config.yaml
num_hidden_layers: 12
hidden_size: 320
n_experts: 128
experts_per_token: 8
d_expert: 32
d_shared_expert: 64
hidden_act: "tanh_gelu"
moe_layers: [0, 1, 2, 3, 4, 5, 6, 7, 8, 9, 10, 11]
router_score: "sigmoid"
normalize_top_k: true
routed_scale: 1.0
balance_loss: 0.00209
balance_bias: true
shared_expert_gate: true
init_std_router: 0.0188
lr_router: 0.0012
num_attention_heads: 5
num_key_value_heads: 5
head_dim: 64
vocab_size: 8192
norm: "rmsnorm"
norm_place: "pre"
norm_eps: 1e-05
positions: "rope"
rope_theta: 7840.0
rope_fraction: 1.0
qk_norm: false
attn_scale: 0.125
tie_word_embeddings: true
parallel_block: true
init: "normal"
init_std_qkv: 0.028
init_std_o: 0.00569
init_std_up: 0.028
init_std_down: 0.00569
optimizer: "adamw"
learning_rate: 0.00125
beta1: 0.9
beta2: 0.95
weight_decay: 0.15
lr_head: 0.00928
max_grad_norm: 0.5
warmup_steps: 547
schedule: "wsd"
decay_fraction: 1.0
decay_shape: "sqrt"
final_lr_fraction: 0.05
batch_tokens: 65536
max_seq_len: 1024
doc_mask: true
train_tokens: 542500000
max_steps: 8278
dataset: "wikipedia_en"
Below are experts of layer 6 (counted from 0) of a mixture-of-experts language model. Rows are named router (the router's row for the expert), down (a neuron's output weights, with its number) and show model dimensions 240-319. Each number is 128 + 32 x the weight over its row's rms, rounded and kept within 0 to 255. Numbers have three digits each.
After each expert's rows: a language model's description of what the expert responds to. This comes from a sample of Wikipedia text that the model never trained on.

# expert 51
router:104101128110100170134143138133159134162161141154138148090159182151093140134128149147138162130164095120139121137100146140090114052142129099173070115101072152113089140160130156111109123139115165130154102146068091128070130151159101151109144090
down0:163056074124110118147113174146114134073096106110129114100194170139133148132203088135151107064139142154121122082163176084123156159068102100098151160160129125143156113155107075137192104184100123171151098120120082132159176128192103087130190143
down1:114152152143188176141145114177065152133108079069058127151102186152143157116161125172141157129147195120098104147135111120125126081148110125129110112099115124135118128114093118186137137131096106121200075131085096095119064098105108149099125117
down2:118144164116145158152119079138069184133121124154145126083130110130191096060172159124150133159152109100148140114220110088092157112134119126067137134098151115183127142093139174078072151119126141122112168121118132148106160149107144136086141103
down3:099118212071149119121195137106093091103083093085137164121132088168170162127147138091186097125111181085155101116113169157124130107193162096149109086135116113108162096100070115123072105114133104145121167118110153096169091136113150089120121140
down4:120130154096174114104147053129105134137168101119183052188070094149133082131129129120128105095135134095166109123119147107101096108132147093134125090120117096161146122008040145098162147145119108141152109101149131159055100110118140107142160131
down5:093155153109106103150127172168121115083129154077116162073129090103137193159138099171155190122132095107121062189099170156123076098158111086114107125081136110166153104095112218131130089136080134114132102143125128108110118097187130126064176087
down6:109111113145153102080103133132183112111098150120166145116127190039128115087163097146185121151073178142095104145152137137128157077100110147121143123115148143121123148184169069137076111127139116109111152085159161103147142123074110101220092131
down7:130145081182122092123073142085096134098065118121128161165140126168108050123109164113116112124144179143139099085158149199092110149143126121108134144103134115108072147188151076170161069159180142151111143073104123149102148137081132117121126116
It responds to: Opening pieces of technical or engineering words, such as electric, trans, comp, dep, fle, plus non-Latin byte fragments from Chinese or Cyrillic text.

# expert 54
router:140120120120061156175143130101122105151155115146154073084168099123133091189142197176117158099162075151120112175156169140144102095158064105153055078177119136095094127156121158115111092134136173129157123158080126153133092161181109164109108151
down0:117143141134125155082119119181119110119168134124123128104116157135090152144109106168091113163184202106118146086097088123059195105175126151136101172143104164195127069165085146044136185111089124077134152066154115029175165118112116149166122099
down1:085102089126100123075155182178119124144113122133132150112193118128137153069144109159083106105153157127119117085119098182168152085092148135111116137094128073103119116120118098053196149111106108142103173152151147173164173155159106100160141170
down2:096121095176086085093132122153185099168128119012121183108171075093201175103160116137099178118130150193184114113170111151078199115123155120094144114133141174126112128134135167148091162093140139147134105150120114128136119159114113108122104099
down3:122104132147115117158130116161140167121052158160115173101120141077088107102080179092081105066157182171120137063141104079088163134117075167118123140184138075123124101163143182087105117148110115123130117165224109088175093220117172122080136106
down4:148091102174156136186145155142119169114084155099119176144146162152069061149114171154044101097158165079129112062079107160154087131112111136122135126146102056076123091177105186113109093104133095170188144119144160093127158129078057160123122152
down5:118128150117142131074125118140155132158095099117142143146117148155117149054143118170134117126196137147135171098173183152073226172109136179177104157142181099127165112156161173101094205111156115165133106108206095113132087117154125126106144077
down6:051103126094091088085090136140129139095120087152130121129111073164106164094217125121095146101167135184174117114090130145075122132138178160094155156103124090136127153108100188188150057150118053134178115156143176140148110105211173122100113078
down7:140064113157099127103130132177083124132106133094163089104117157152078109116187134097115124168135147097082120148025084144193160079147166082134145143160144128146124097075121091110184131247120149139117164164175079067162148102086181118191173132
It responds to: Opening pieces of names and words after a space, such as Am, Ste, Mac, Gar, Pl, V, starting names or terms.

# expert 21
router:129127133150097108122192133107164111151151144105144086148145165175109123096122158131118162114169109170127148209136130163117162113119046092129070115120100141149015213145083132109123136130149140109127131105124086179113112129134143147114140099
down0:100127184096125136217109096166130141129095148076178111157167140137167124105104123146129155140126127108180109113106101153089082145128167092136107152121119152078121096129090139129092125110140157090044099131062086094087168208183110146079163100
down1:165120044118169153115157119076159111128140112179119102119177197131081119132110112130129170107119124172113102131160067112166057187135136150130108091106095125126114139156096171147170128090117124114205163082157078170150165138123153152159099201
down2:141138108114083145122140090164122124142166147158179208115105139103092141169114142129140155097120118135129083112110109092121091134104152154160088131119149175131093140123133143118176134101064082142137147124080115137171175067042139141121127175
down3:134138079193101156126127143140164095147158148108127130167167199140083174094088084153095132115156163155098088110106132108101073152133074115104158127126158162154088107173178106107083095094144217181125152116108080174136101165173165119120148096
down4:063103123127140145220170136159128141124099140125132154120107100082136208144084110143099142128112136098112127091125134091123059117167084115087128117126171121171169098170090129114137106086156155168077090148152177075136141101122135072112176124
down5:083184174088141106153131158155181080126111143059135081139122108116051084134143115124115141140183149075155100128135088180176188154115186135161157137141145072099105145168119148137107158105085128093169097122128139066137218114150105098118125105
down6:126191139121168157069133133110111119115164124094126136108145127146151129128091165097152091102110149123181175123130128170135083116151130116184109136109133098150158112163086094125110139145151139047169159123108123173123105120131151146083143132
down7:076160127164135148153138136134145156115127145135123160133079103091127088147152165145141083162088181108132124146104137151127137198127177064167082072161111127147128104099140082132148094060103202085099120171129187128051134080141125151084110082
It responds to: First one or two letters of capitalized names or uncommon words, such as R, L, Sh, Har, cl, plus CJK characters.

# expert 1
router:143174135108116142137125161119186086157145166115166121090160139128070124135172114124161203102188080138064144140139197120115165105089075164167062100128064115096105171185098174127119088076143152051156111135081142134158113142148119178167083099
down0:106125172124114104128098171121148104119108140138079125110153150109075109134159163109105136114090086144135139125118134084159153182128142165095185130155133117112135194108083132128062097112094104199171175122125129121127155128142143139080144094
down1:083133142175167168097141061116193090147148126143115114122089169120126105198149119086120159149164111151183138108139124106165115108089107047127152096144180153097164151143148104114121108129209124122164140095093154087140125112149156119150152107
down2:115130148109096061124112137072135093161116181144058127102134105070110124112113155103118122143101115089092089157119140070156156131116081112082122158129110074079126197097149118112129111149123104157137181196155143098070116141199098128159066104
down3:174123126159128070169153128154127238083116090202110139150146102138182129146161123093125117096178094115143161154125154135129140133177099152091125130159150101118125105089129108160084119148171103124117163160127112121116058127100134122114088170
down4:069092151132112114170155158148107154144162096120180160129148139101154151109111099040184117155136066155109127151125104125111129158173052134132125123159129099122127134095077100110148159108077141172137133119145136140056166168195129115082120106
down5:187040115121102119121114123082153173091106216161089093097124112167065119150171104168151090124051129116147168144128122062162135094131143172081140181134141151103092103144146199131105089178119132142117082122152155127187056131126172160096175106
down6:103078133143103076136186126089108125135145101173058121076119137091115083113094141141118123140111144135126066156142126144133161083175106145055107122108128102128158140157130143141141154118093112163117103108135158088129089163180101139138124154
down7:101136104104172121146162146137141093111160114150102125173072185192175106119071117089114191156163138155107132190104146232142155099156137088140135125083109154158156121107169088094183151131042152166142145083172146102138139150155066143119156112
It responds to: Prepositions and articles linking noun phrases, mostly of after a head noun, also within, during, between, across, New before York.

# expert 40
router:161172095094106109086167171118115139160113106106180118054195158091109169164143162138134153113156080162087159170121134085160167104149087141187118116149116142097085148187091167072107123091193105096117102138095114132153134135132102158146114167
down0:117119085111131154163130175126162170112131138149118105093133131168153149145114043170135154158121143148108140123134157086043113115131155101152171210081098135134137103137160032137124144148121154166113115117137155141116130112116104075114127104
down1:125079134114158137161135117123072166171129157200119098171101139153129127149071133150159100149110119161162119150179118152151110114111145067180145167066111128099177036115112158119114115192091150118147103096142116160104135146096084088060125128
down2:139075054121102175115205079169159170136127130129120157114118137121168140132153160116103141119143160162072153124152147138154111130173127200094129109196126202173095110171139127136117150093128106145097068139122109085125083107127151076111178158
down3:101119146141070087151140180114171110113157094104132069101122106132139123125163120155184089093093149113133146161090119138107097136186119110150168204143129125118118112126204116141107141159103098156122098190158106146162130163142143109131116146
down4:100133095126146129099142085154082132163110147145094133116020103141128180133106097110185161212160179132131188089105105166123174107089136122138099118077156098134124112121134157195147108124136107111140128170085143119106117134042103128120144110
down5:142136140107133137130088135097125145097193193126131179089134099111077116104101185141146091154134139131153116097129096140133108115094106159116119138111151135134144120174129154188030099185052080080120115120125206134143106114081113130121099123
down6:147061104152078113075136176117133138113114180083107161081018151138104095169111182111145125121085128163111083176129195123189134181120179166134101148095161183115119165156129158177089108124115122111069055126159136111157143119098140128127095137
down7:076124132132209088077160088156070166102123143151147143182128085120156115158120159137166162079103126141096121134143185077236173127129127119113105109087147140061152102155096148125142103166145164077132103188125175111149097136136117128128087162
It responds to: Function words linking a verb or noun to its object, such as a, of, by, with, for, via, and verbs like received, became.

# expert 63
router:102141100125097130095191084082109123168163161137192110141147164093111104080144164141081140141126102159077181187089126111122172095169094102180080065111100161140107104146104147113137132141086130104162094136141089140163113094173144149161084185
down0:134194122113150096098138167144085120078121114135149136159100128091154181090114159093115121112161070139137148110152137137161127099138078159088160112176129147046196175143085124186053150113137141100137107129154057121139114083115132176181079070
down1:141131143161150133074189129132120092115132164099136121130100096158135130081112165076077124110142110167144137174150182160114137147155120164125143173132090145163125086125202134153128055149103094163056078121119169090198142164163097126198134142
down2:115128139144116113110112136161152123142083140155089126151133110128193196163154140080163119062154095151133115165170077067171121098158143146106144118120148085142153130135135099107132159175111112157100123153147117190154125157117181157161172127
down3:075147187111087113149121158116122106114141081160115126166151119133146118141087096105138157053138103171118097137159173074135105169176118068123112091066096176179088066134143121132142109143111164142121140087117120216162101106082126147127186164
down4:122158136165176114144137152088176134156089129160118126113155134199054141127122112147130166137090100174110091107089141147174086145140152144125150128137187115169084116135116080149086039147171111098104118128100171141194174085107155132143155122
down5:141142147097112124124114185031149101120060102150089208121155186081149150158144142151119161123145145148153144123114158135124079109104166147141091109094179086112145149119173094111132099145162173104134121100193142117167137123109124111101143147
down6:166113165130108072107119149113106208143109175107095152078146152143147158153153114134167083147165145117062159109145111137110127088104077118159133131134139103097176127146121138146063064105136076141106079101146119127113113072066109129164126141
down7:112048103079151124093104138127155181094163130097090149076091147133150118088145098077157158166079129094163159128142105134177155138077079133098175087115146158088065097123114093160148127112113137112087090157133088106096168087111116163142171093
It responds to: Single letters or short pieces deep inside long words and place names, such as y in antipsychotic, ti in mitigated, ology.

# expert 33
router:132182165136111120144133133101125076224163160101164108125177124066138143174176130113097154092130090144099098188140175114153146102110121119162100095173072123137110091148123185072097111107152137095113133159105134146129119142142132196141073146
down0:129113069095103144063104130158147025127151106113162116093187166127132156127129126173134098170122089106109142074118084060126139120117092067104122159140104121101149190127160145128162133139128094109188109110158117145135134141146168115155137108
down1:180190129125153082116102153118116139156086098172087090092158155184126168169079175105150149121107148106100159122108107127123135099107083100140116114093137121147098093141123143153144033141144140160143150107141108160078115102082111148139089124
down2:131177177116091163135082141141185112083116144122119151124140150112132080085125138108126144146144067164141046103136152131095127164165104142107125085170118133100109117121140065076153096137143122125146102166154100150139162110101116118102160136
down3:150153087124104131151169107178175140158089043105073117103159143162093164170134129113116112100135079090112106134112197121134131201147121176092152133148177104062148107124135163197109140157160159095106152181132092072174092085175130097200109107
down4:146169101111178136105087150156117097150118139126124073112114137080148087181123130162150136177142158083168177087137112082135145181161136097112096133110160068106126162172156099085081058123127126082149129088133099125167082129157201126149128121
down5:111200104052133139131092136125180089115104143200116173138092141162128031138129142103110161139144131090140089140143079103161147106172118174073183122151154154068129198146139159095148139104077103148156171195094141123190157110113109143154113123
down6:130127107123103087163171084135126073135104099161111105143108130085168121184132186114150193155154089106097126130136125124139107099146177071136135105162137172109154127164137125125078141064117106175131128149098148117135152126142148126121104147
down7:170142151142099218123111116077113062147155194122136099129176098159128153148076127141151139178160081096159167099143106158133083128089093123136095153154134141091126137111166110144130119101167153168125138143159212126201151089146074136115118129
It responds to: Prepositions that open a noun phrase, above all in, plus on, at, during, under, near, and opening quotation marks.

# expert 26
router:129165157107115083112112111124105143168165127111175152133157132109132109156141090113148121109138090228080151193133155117134190082103125113185127057116086151137062134109137196090116129128131150093129125120082110109132118120101140168142121081
down0:140107104110105172162131122155127180099121069164134126163149111094109202101171117107168087086175146154119196123157144105125116117132151149064123149130144064125134172217148156150092144111212201106127089159093200124200066114126174155150153142
down1:151132134106181104140148140170161142139052151122132115104155092126132196188148125107128077119178076090088118162187142154158148106165142128118125112117116137159146103123172164091114105163075073096201142122104076106119126148131090137086131131
down2:086157186162094116053125106121117166095176057092100161108113103140108145107129113121170120140158162133162111109112069110135130167150079139118082151173143175137112113111147112187169084112121116138118150109037061154116175138144178149081169103
down3:151143157188076098111135085167082101097113138076147177130107134070117180103187101062120133138101119133131157117100144138170130124177127181169178123109128121086162126108076173124183078168100087106029174191072072119106138131144182086126149069
down4:127149059075168132089155149109170137146096159126125132140116116154138122124153131137082155148114134067077108100134125105149076183109132118149148194151124083098208126124122139157160097106177066115167141185104084112106075148095178164143160106
down5:126099142139186136154090139158105143110119110143155178168216053154079102154101132146186120135161158135149100135119202136124090168153097151128128191150127135127148097169109162164112090131094141115099143132085101191143161163170074056165123143
down6:109125125143133115095121087110117118210089119108122087198170124101155070113155111171077163140118178116118131128148131143090114094105158164124195128133155186151126175158141098138162103165091086164112160146088085144069124136146099111153110118
down7:156133105124120193061094130084091196165088154203140140090116161139072177130076117090116101104155180161076133152084150081130155125139129152114144117073129146123118159105154147113103127175116132151140040213106129124111141112129196114164178124
It responds to: Inner syllables of long or foreign words and names, such as Be-ha-viour, bo-rou-gh, Eötv-ö-s, Ki-yo-taka, plus MF/DF table headers.